{
  "n_layer": 15,
  "d_model": 512,
  "n_experts": 96,
  "d_expert": 48,
  "d_shared_expert": 128,
  "router_score": "softmax",
  "normalize_top_k": false,
  "balance_bias": false,
  "router_bias": true,
  "lr_router": 0.000324,
  "norm": "rmsnorm",
  "tie_embeddings": false,
  "train_tokens": 1230000000
}
Below are experts of layer 3 (counted from 0) of a mixture-of-experts language model. Rows are named router (the router's row for the expert) and show model dimensions 128-255. Each number is 128 + 32 x the weight over its row's rms, rounded and kept within 0 to 255. Numbers have three digits each.
After each expert's rows: a language model's description of what the expert responds to; "gets" lists some tokens that make up at least twice as much of what it gets as of all text. This comes from a sample of Wikipedia text that the model never trained on. Tokens count by the router's weight.

# expert 5
router:131184121105124163113109131106159162190069107119150120132221144126097104126083099158128150126164156106146134121155104063103094074112149152155124135157148071096101162162162160100131131137140128078132131113094162149166130130164134126155098127137152138044112116144112114133125145098157135168142090125185104173116155201147069140098172096151114091129075053154036101121124167126092111132135
What it handles: Head nouns before continuation. Noun endings and person or role nouns, plus closing quotes and commas, just before "of", "and", "in" or "who": abbot, voivode, New Yorkers, honorees.
gets: ", ", "\" ", ") ", "er ", "er", "\", "

# expert 29
router:106095145068176122075124136121159085149123136078060161153089093105150093199064157119121175124084120162201185127134178139144092100161154110144162170107126113168140130164090101136189165085167122072130114084144099139099122149105088116215068152128112127052066189141126128160152153176098150165077137094150159138088177127098135171125074129156100140132155067091133155093180147052153173133112
What it handles: Table numbers, adjectives. Numbers in chart and infobox table cells (album peaks, career years, heights) and abstract adjectives like social, political, civil, Catholic.
gets: "and ", ", ", "201", ",", "J", "y"

# expert 2
router:076128136109149156109127107100161119154033133152139074111135153111132173080102075167157113190093144193139099175192153132091147156135168126168146124119107118083093151183137116087083146099082166117139099082086100122109150106109128168110135176094116121135144148115140173149147095132166072174141134116202187101165085098177128079132175139155112131082075084105153116156150099157119141091121
What it handles: Modifier word endings. Adjective and name-modifier endings before a noun, such as possessive 's, -ic, -al, -ian, plus words like American, political, United.
gets: "s ", "\" ", "al ", "ic ", "' ", ") "

# expert 22
router:110128111166126147076129121168110192155112175166109136087160122144128142163190107131094122171131106158153181145157150136122213157104148093132124087077145127083080157107218138135166152123123143114132104105107138091081143112121140084114151094125148088130107185075168140133182165144112143123095094132094091108132105148075093131100115149120149120101175135083053105138115142120087162095138
What it handles: Nouns before prepositions. Nouns and verbs followed by in, of or for, especially role in played a leading role, plus debut, place and feet-inch measurements.
gets: ", ", "was ", "is ", ") ", "role ", "part "

# expert 17
router:166084165063082080147127180121148119137139129106099154101126175151143094142195102111155133108126169128200132128142117136114148112148181154110090138145077140166089117139085085103131102085167116079137114132101165138161069154184101134174136133109154153131149117105164130141153146204130137122118075179183129133128164173095157139078090102087065111156136106115124096096099170102095126162115
What it handles: Clause-joining punctuation. Commas ending a phrase before and, which or but, plus table cell separators in standings, and sentence openers In, Since, From.
gets: ", ", "| ", "was ", "is ", "In ", ": "

# expert 34
router:135103074116166118144192184120154078077147154170115080045136127117059156149156077127164151151074143081121168185118130090133176159134185139139141135149117179126103124141101195088143142101123112123137128134102103161173115107117109090087141165126149174151137142113118179092128120138115181140108164096139140071112101166150100126119099102097089147113103067112190202097151124131142169148153
What it handles: Table and sentence boundaries. Table cell separators, line breaks, closing parentheses and periods, and prepositions like in or at, especially in sports result tables.
gets: "\n", ". ", "\n\n", "| ", ", ", "in "

# expert 19
router:128098124090130162117129119120037099095110171141080133150120093167129129140145124124170120065088060146176097066140190182167086108115128157055150142160110114133165075132155121125124133145134096141105149129131098135100140126145162085103123179106154163142126116139072110139149143151115092117112129130073130166094102118101141150186142175101115082095098120119128119125169073126117087173151
What it handles: Section and infobox headings. Heading words and their closing marks, such as Youth career, ==Career==, Scientific classification, plus sentence-final periods, table separator rows and country names like States, India.
gets: ".", "a ", "==", "the ", ":", "A "

# expert 16
router:171117123189139176171085098160159157123123139115136128107163084162147059149099158126090070138206179132099091141143156184141186087139145120131167142166102158131132074144142125136166197095115138164087127185174146136117101141196146129058066100114093155148122107121088175122070150171130136092134130144058134136123145124150175104113152126110099102099113105083124129152092064143168148110168
What it handles: Sentence starts. Sentence-final periods, paragraph breaks and the next sentence's opening words, such as He, She, then, later, Even, often in narrative biographies.
gets: ". ", "\n\n", "He ", "he ", "then ", ") "

# expert 13
router:037135119101081162112075147134116137140107106081084099163159119155105096087110103122126135193116149119180059102128145182123174194131146113076123138126107137217118098159145136195102110145163082112090130128132091133104106132107034139166091150068069159088121106128096104163080124137132093143111117116159110109157099104066107170095115129114110153138095130124151204101088091108080112132117
What it handles: Determiners after prepositions. Articles and status adjectives after of, in, was or has, such as the, a, new, former, previous, plus words after "there is/are" like been, currently, some.
gets: "the ", "a ", "an ", "The ", "first ", "new "

# expert 10
router:072116055130095113087103141123176155151124092135154147148105136149155132089127099126147184145188079181134147101053107127128122073095116067153169072132140163067123130130114124116150149106111166134125140155101138135123099110093117132136161151189152150152147168151117060153135135199149140084140184204127131197163117154141080124188145132109189113135151127062135160135141117156093122121127
What it handles: Numbers and past verbs. Whole numbers ending in a space, often in tables, dates or chess moves (5, 18, 61); also biographical verbs like went, died, returned.
gets: "1 ", "2 ", "4 ", "5 ", "3 ", "6 "

# expert 33
router:135144143106144130161145145179119172142125153133150079114126168108138116126104080143115081173152130182120128150086084129080122097162149088081159129152135162030108194137146138107208128100177126166134096133164129135156111119150117126137140087154136141096100148144136110145132104181142102102054135085146092174166140125123074118116087143124078154139159162125079109065071115194105113141098
What it handles: Commas and clause breaks. Commas, closing parentheses and quote-commas ending a phrase or list item, plus although, while, that starting clauses.
gets: ", ", "\n", "|", ")", ". ", ") "

# expert 46
router:165125153182129126123120143119110133137153111166154130119107157120142152110151192091105086100174077124106162079071170044123118108110124168147103107121151096093059094107087117139150129098094151152136109097101153155117127148079140152133193172151164196129090112137127175172181093179141133157102179067105144147157139125103148162114088158168132145104156150113127137141148116118102050095098
What it handles: Prepositions and table headers. Prepositions such as of, for, on in phrases like as of 2018, plus table column header words like Points and Result.
gets: "of ", "201", "in ", "for ", "200", "- "

# expert 23
router:121158092153094126097117102077100133123133109067130199098102055076165113130169150160087137174153136077117123134148141156103080144092103103178118141081115159164147096092088117135066100113139072147103151116109155112180118075159119119133139101185176141218189111152111115139106136138107142128079081131162138144120132138162116093183063140134100154102147128058172157107055118100102175133083
What it handles: Main verbs after subjects. Main verbs and auxiliaries right after a subject in narrative prose, such as reached, joined, was named, arrived, took, began.
gets: "was ", "is ", "were ", "\n", "- ", "in "

# expert 45
router:110126148104168073162134111069168132079155139125135165075133121126143125137172138171120056065138144103117162118099145125184154085154160145108168141150132065187132102159068166172155077118145094141130126176115096120111051172137077108113100165122135156076127161098149171079197081073121126115088139130138113158097133105156176100123115114077177168134093123046155134092127181101100114090141
What it handles: Function words and date separators. The, and, in and commas in running prose, plus slashes and hyphens inside numeric dates in tables, like 19/01/1982, 2016-11-12.
gets: "the ", "and ", ", ", "in ", "), ", "- "

# expert 12
router:114108142109103161151148091133102058068157136148112162104144100108160170111129144129110162107116121092191090131085116100104138113135108111151097125143187139137172102120184155105121130172144051087113187132146144099196138181083128193061136153088129125167114125119082095148077105145077104081166172168150178143146134153114208118167087157149089142166151120088091117169100144169123148112130
What it handles: Prepositions and connectives. Prepositions and clause-opening conjunctions before a noun phrase or year, such as to in "From 2013 to", with, by, from, During, When.
gets: "to ", "–", "by ", "with ", "from ", "in "

# expert 8
router:120099113118180122151158131116101138124150072103164169113088089134128154136175177170084138098116135119136089105113127135171100150073136141123154185112070105172175098094083147136164119066105102120086122133049148101178094120146197061098104111065133149140173088137109127137186131160143120122142097118157092091179142161172142111108157092160147093090104144121114134099139148179139055151058
What it handles: Determiners before nouns. Determiners and pronoun modifiers after prepositions, mostly the, plus same, these, such, his, her, and table pipes or brackets.
gets: "the ", "|", "The ", "(", "his ", "/"

# expert 62
router:134120092125139139139151120157111178157184082062083197131162095108105113106121122172162114071147143129137120117121100125077131120085150146147089091123148093135149140104134152141165196114134183135172157172130163093178173145098073112102147095208141146101130138136139122153100180041161085164089123096093071127119089116142065202119173152108131213146180149101165119117135137138113158122093
What it handles: Football stats, verbs. Table pipes and semicolons between numbers in footballer career statistics, plus verbs and conjunctions like used, released, However, although.
gets: "| ", "\n", "; ", "was ", "used ", "but "

# expert 1
router:067136151091103094177161138145146146072211120174203152106093131122107156086140136096152082219133170109107135113144149155160175089125142064114148133154114156160128138122159134108118114190099109100135104105140112113116161097106128122090157104064128117179075079048105113152115086131134091164144148109136160154119146174099101192135178161207170139152148134087135163141136118162148125088140
What it handles: Degree and quantity modifiers. Intensifiers and quantity words before an adjective or noun, often after "a", "not" or "was", such as very, so, more, most, only.
gets: "|", "==", "as ", "a ", "-", "more "

# expert 53
router:099145121097160092111106102094157127163130072162109210104164119149068122118093129151129149086112132109122078093120197201136133103132114148125132186144119152153180095141109136183127158116093073143108106121160159092209122154121144087125138151170156108112134094127127123162150128153086089152092136125122083135142098075143190116078125190089110166110157134118119122164148059156121069132121
What it handles: Dates and quantifiers. Day numbers after "Born:" in biography infoboxes, and quantity words before nouns: two, several, various, original, New, dollar signs.
gets: "the ", "New ", "two ", "first ", ": ", "$"

# expert 38
router:115105141102110078131104103165156113102119113113105109092063143129128132039118090168174108133113178153125062142149106141093159118122090138077111149138084108180178121145122123122174055089123165188118100122137079134159176110101104133100160190173119120136128100133115111064163107084136089111182130117131198150164106122138105151134138153095174127140081147180132156089145109151122159147182
What it handles: Prepositions and sentence openers. Prepositions and sentence-opening words like from in Aside from, of, with, This, He, Despite, plus list-item dashes and newlines.
gets: "The ", "of ", "the ", "for ", "a ", "with "

# expert 50
router:116101159107188089165210106132099139109152150146176095120139109181112128121113106151066106147169147064128163106161132077154148127099105117115096169118161095142149182179138146135154089112130116118105127178117153117132102134159119118134159107175150160144158120117153116077169205116123146086166099116088113075147093166122131143194097085100095092096181121108096124116087083115126117128107
What it handles: Post-comma connectives. Words and punctuation after a comma or parenthesis, especially also in also known as, often, originally, and table pipes.
gets: ", ", "also ", "(", "|", "), ", "– "

# expert 28
router:118140148090111147140157122097102087136117081131148168153130132144150192169180145057133101146146134103092123125144180173102114114131096159178110152082167158147127111166149145118087110114101156111110135145043074099061117105129073136164182134115060112113092116132152118145154176113091117156089098166159112102156173037151080137118114112181116081104105114126100097046118154127123092063115
What it handles: Possessives and plural endings. Possessive 's and ', possessive pronouns like his, its, their, whose, plural suffixes like ers, and the word and.
gets: "s ", "and ", "its ", "his ", "their ", "\n"

# expert 36
router:206107115074179154132160108099074098117109112157087144137174136113165152167126128092163117090084086166122126111209102181159063136137113117136137135163134039151119135118120154138138118128127082159107148120074101166170144190173124150063143088082098169174161146125082118095136102106096183169152115092176129115130088163080159175151163157160100106105137180135143161115146141106092111087087
What it handles: Institutional nouns and adjectives. Nouns and adjectives in titles of bodies, offices and roles, such as Assembly, Sabha, general, parliamentary, international, plus table pipes and dashes.
gets: "| ", "the ", "-", "of ", "(", "s "

# expert 35
router:084128146099161105142132151109105140119053129080123160156148138130104165119156128137162145101078205089116152100133131141140115175118136092075194142165081132144137133122102124117076105115117055128125105102100078097151130177151080058141122133049124143114119096127136124127216114127091144151113106104134068119172136202060148128158070123121095158170138175123093138171136119093133060145101
What it handles: Determiners and number punctuation. Articles and possessives (the, a, an, his, another) and punctuation inside numbers, ISBN hyphens, coordinate decimals, currency signs, citation parentheses.
gets: ", ", "-", "the ", "a ", ".", ","

# expert 3
router:107171166165114109154091063087083132186133097168127142160141085112120131159084167097140091105165138152144102127129063110139130078090106152155084094186177147109162172150127144097172142146103136096082141093095122118124096135220140113117107118160103149195105114134088122164083186183072112133181115161102107125050149078178105104113101127101123101103112138119146104087150135112074128136086
What it handles: Demonstratives and relative pronouns. Whole-word determiners and relatives like this, these, which, such, there, plus opening parentheses around years, e.g. "on which", "(2017)".
gets: "(", "which ", "that ", "first ", "this ", ") "

# expert 30
router:109121151122111147132153136139059107162147124126193137185090162074133177088107108067130161155143152138131150094142131162101162127152159164125096123092106158142118114138166158069107113114077048159128149112084167195101074119168141065137122103089103097111090124171062185109156149107135115121118096128164058125110115110131099142163079117174111197125163086097117108087114155113168105055122
What it handles: Proper-name modifiers, commas. Words inside multiword proper names after the or a year, such as World, United, Summer, Angeles, plus commas after dates and possessive apostrophes.
gets: ", ", "'", "United ", "201", "202", "World "

# expert 14
router:078126108161134130132163164130213165124108135192205120109108152127106163097109122130135072164070058135085141121141140126098119107167142123070146134136128151108099120074116155104138162104156132083169173216122108123168192134147082163109143117108143176080143128119140202150154100106116111110093128137098209134094124110114073114117110109085154109080136087068152162101164072152181070146164
What it handles: Place names, sentence ends. Country, state and city names ending a phrase (Oxford, England; Chicago, Illinois), plus year digits, periods, commas and and.
gets: ". ", ", ", "and ", ")", "5", "4"

# expert 11
router:135133113122157119155193139145074103088151140119130133106089144121135117158073162170079144106134092121126119127158104154154130063172120109189189121118098127078114149163166080131079095153148170144076121097078147074116090110177090119096070130086121086141082114099122179157122111118147149109096179125115136117107089121104141109093181159112104175096129184145151145104159153066130093188114
What it handles: Name particles, number fragments. Name particles like de, des, von, del, plus digits, letters and dashes inside scores, model numbers, times and chemical formulas.
gets: ".", "'", "-", "this ", "de ", "B"

# expert 7
router:106121148145128141104109093078131135144103099132147167143155104183183155182137152120134093104138140109186101127105147135121104136080167191147074108144144106120109119165146141140159165161136120098086163113114124098106130148089131109166133118076159188015118120096106135126153168149070123155147063159160073111139138100182189105120144117111151115100135080148120045137128139135110077114079
What it handles: Possessives and table headers. Possessive 's, apostrophes and possessive pronouns like their, his, her, plus header cells and row breaks in results tables such as Rank, Result.
gets: "s ", "their ", "his ", "-", "' ", "; "

# expert 18
router:142135126212132185170138125199160148150142112192099151146146136082175092126070087165135089134128156094075147142103142107146118146099129129099147115139157105115074131130087121117078152171137092075076152141091141188180172115099052079187091120109077082095097099084115078131138127147145175130102081119044099116091157125143156137088057118113136121107096039121096072166080144098128107157113
What it handles: Initials, sentence-end punctuation. Periods after initials (S.T., H.P.), sentence-final periods and quote punctuation, table pipes, plus name openers and year pieces after in.
gets: ".", "| ", "- ", ":", " ", ","

# expert 37
router:185162159128118158139110165109144130063142156095112176124173166072088137162155028097110147152127135082152140073128180150160078138160139126129125034068127124190160138090135145143045090101117117090075076162131152157155184173073114141178104145046117115143104086117178177094119098105115129135146156100114117128159157113176146142130146115110086102145189084136132102127100133140160087067070
What it handles: Separators and linking words. Column pipes, list dashes, semicolons and colons in tables and lists, plus linking words starting a phrase, such as including, like, meaning, sense.
gets: "| ", "- ", ". ", ": ", "of ", "; "

# expert 9
router:151120144128168141154142107091104068114162151180114125155171164129114149096104051119152104075110181104138118152164149124127144153167116163073220085139120140131159201137126173121111142144114215120150081173096116108186158178107074116060130150072066154148168112142160172107174138136177104096111155100066123166134160154162160132199088088122088116191155168068129095132202114127097175151076
What it handles: Clause boundaries and conjunctions. Sentence-ending periods, paragraph breaks, table pipes, and subordinating words joining clauses in biographies, such as while, before, but, however.
gets: ". ", "\n\n", "| ", "- ", "\n", "The "

# expert 54
router:121119098139116159112100118180143134086115130080167074077107088061130116101156156203082119119116123138124140112161122099113094160169115144119055084116138107134159083080130155150071131133130113165110084096122124139142115108128129155104167086156126078176153127133111132228097121085107145215141096109051129164124104152063147149134165099137111160166075135122097114148120149098117098132123
What it handles: Numbers, colons, codes. Digits and colons in times, codes and table statistics (1:11, code:, ±), list dashes, plus un-, there and also.
gets: "'", "it ", "0", ":", "1", "un"

# expert 61
router:125170173112132114144179147141070143139120102127165152169123117114142139082136162078153116105101097126097165116163142142100128180125123162136173118166120121146177175171087123184120141144101134156139125088125110137079095114136104143156103112117090098108169124125135139116071083167120115154103123176155096104144098117114197133114051119156170151155201158122190135107132129072169147125122
What it handles: Auxiliaries and clause verbs. Auxiliaries and relative words after a subject, such as had, has, would, who, to after "went on", plus column pipes in chart and results tables.
gets: "| ", "to ", "had ", "has ", "which ", "who "

# expert 40
router:138129121161058181140159147143123068127118113087138149134109171094142129157166159074125054122118168088174135159119177145128102141130139124117148182131112116171123129138121078129053110112164125139179106136118143113170109150138074134082136161166111090150077090097134132148115107164147165167096136094124184155121164101079118182131182150169168139155157138137117169160159143131144098136143
What it handles: Articles and of. Function words the, of, in and heading openers such as In, The, Many, typical of census and geography prose.
gets: "the ", "of ", "in ", "In ", "\n\n", "The "

# expert 21
router:143132122116116144201121139096101113064143081118226133190128078078124178132149159125112079120135176096172174067114124148093121117116156109074186131128133182187186129182169191172113095110110179093047105151094153159189086087152106152126145139104115139130107155118107126124145135106112140161177071127137121160086174101141193155085159103177096098079053138166144139092160107127173058134097
What it handles: Determiners before nouns. Articles and possessive determiners before a noun, especially after "of" or "with", such as the, his, their, its, each.
gets: "the ", "his ", "The ", "with ", "their ", "its "

# expert 59
router:118137132119153149064181114108093074136150110127126084118119146084131172136087107102177102063118130134148092128154151092143136114172139178106147171141088106120109098097128164136100148097135145182092108150119135150140177131141193121141113174050150181064137181155118176139153135112098083142153080143157144096142129141119122076092096178172098169139141097135112152093151136121156075103169
What it handles: List and reference markers. Line-initial dashes in taxonomy and infobox lists, ISBN parts, year ranges, chemical-name punctuation, Roman numerals, and possessive s.
gets: "- ", "s ", "–", "-", "'", "/"

# expert 6
router:055105162178128057172150118151123108128106165093161124163120106087096129131094137050099158143103167132088095099062196106071116091151096140116121125160150166152086110135152139132140172098176080129100135162121151144110104115088138049147142179151148116077159181119139130114133185208081133141117151140108126169158155060166139072152117155106154100116129087155130106122116095177117087165144
What it handles: Year digits, section starters. Final digits of years before table pipes (200|0, 200|2), plus words opening a section or table cell, such as The, Early, Species, first names.
gets: "The ", "1 ", "2 ", "= ", "0 ", "3 "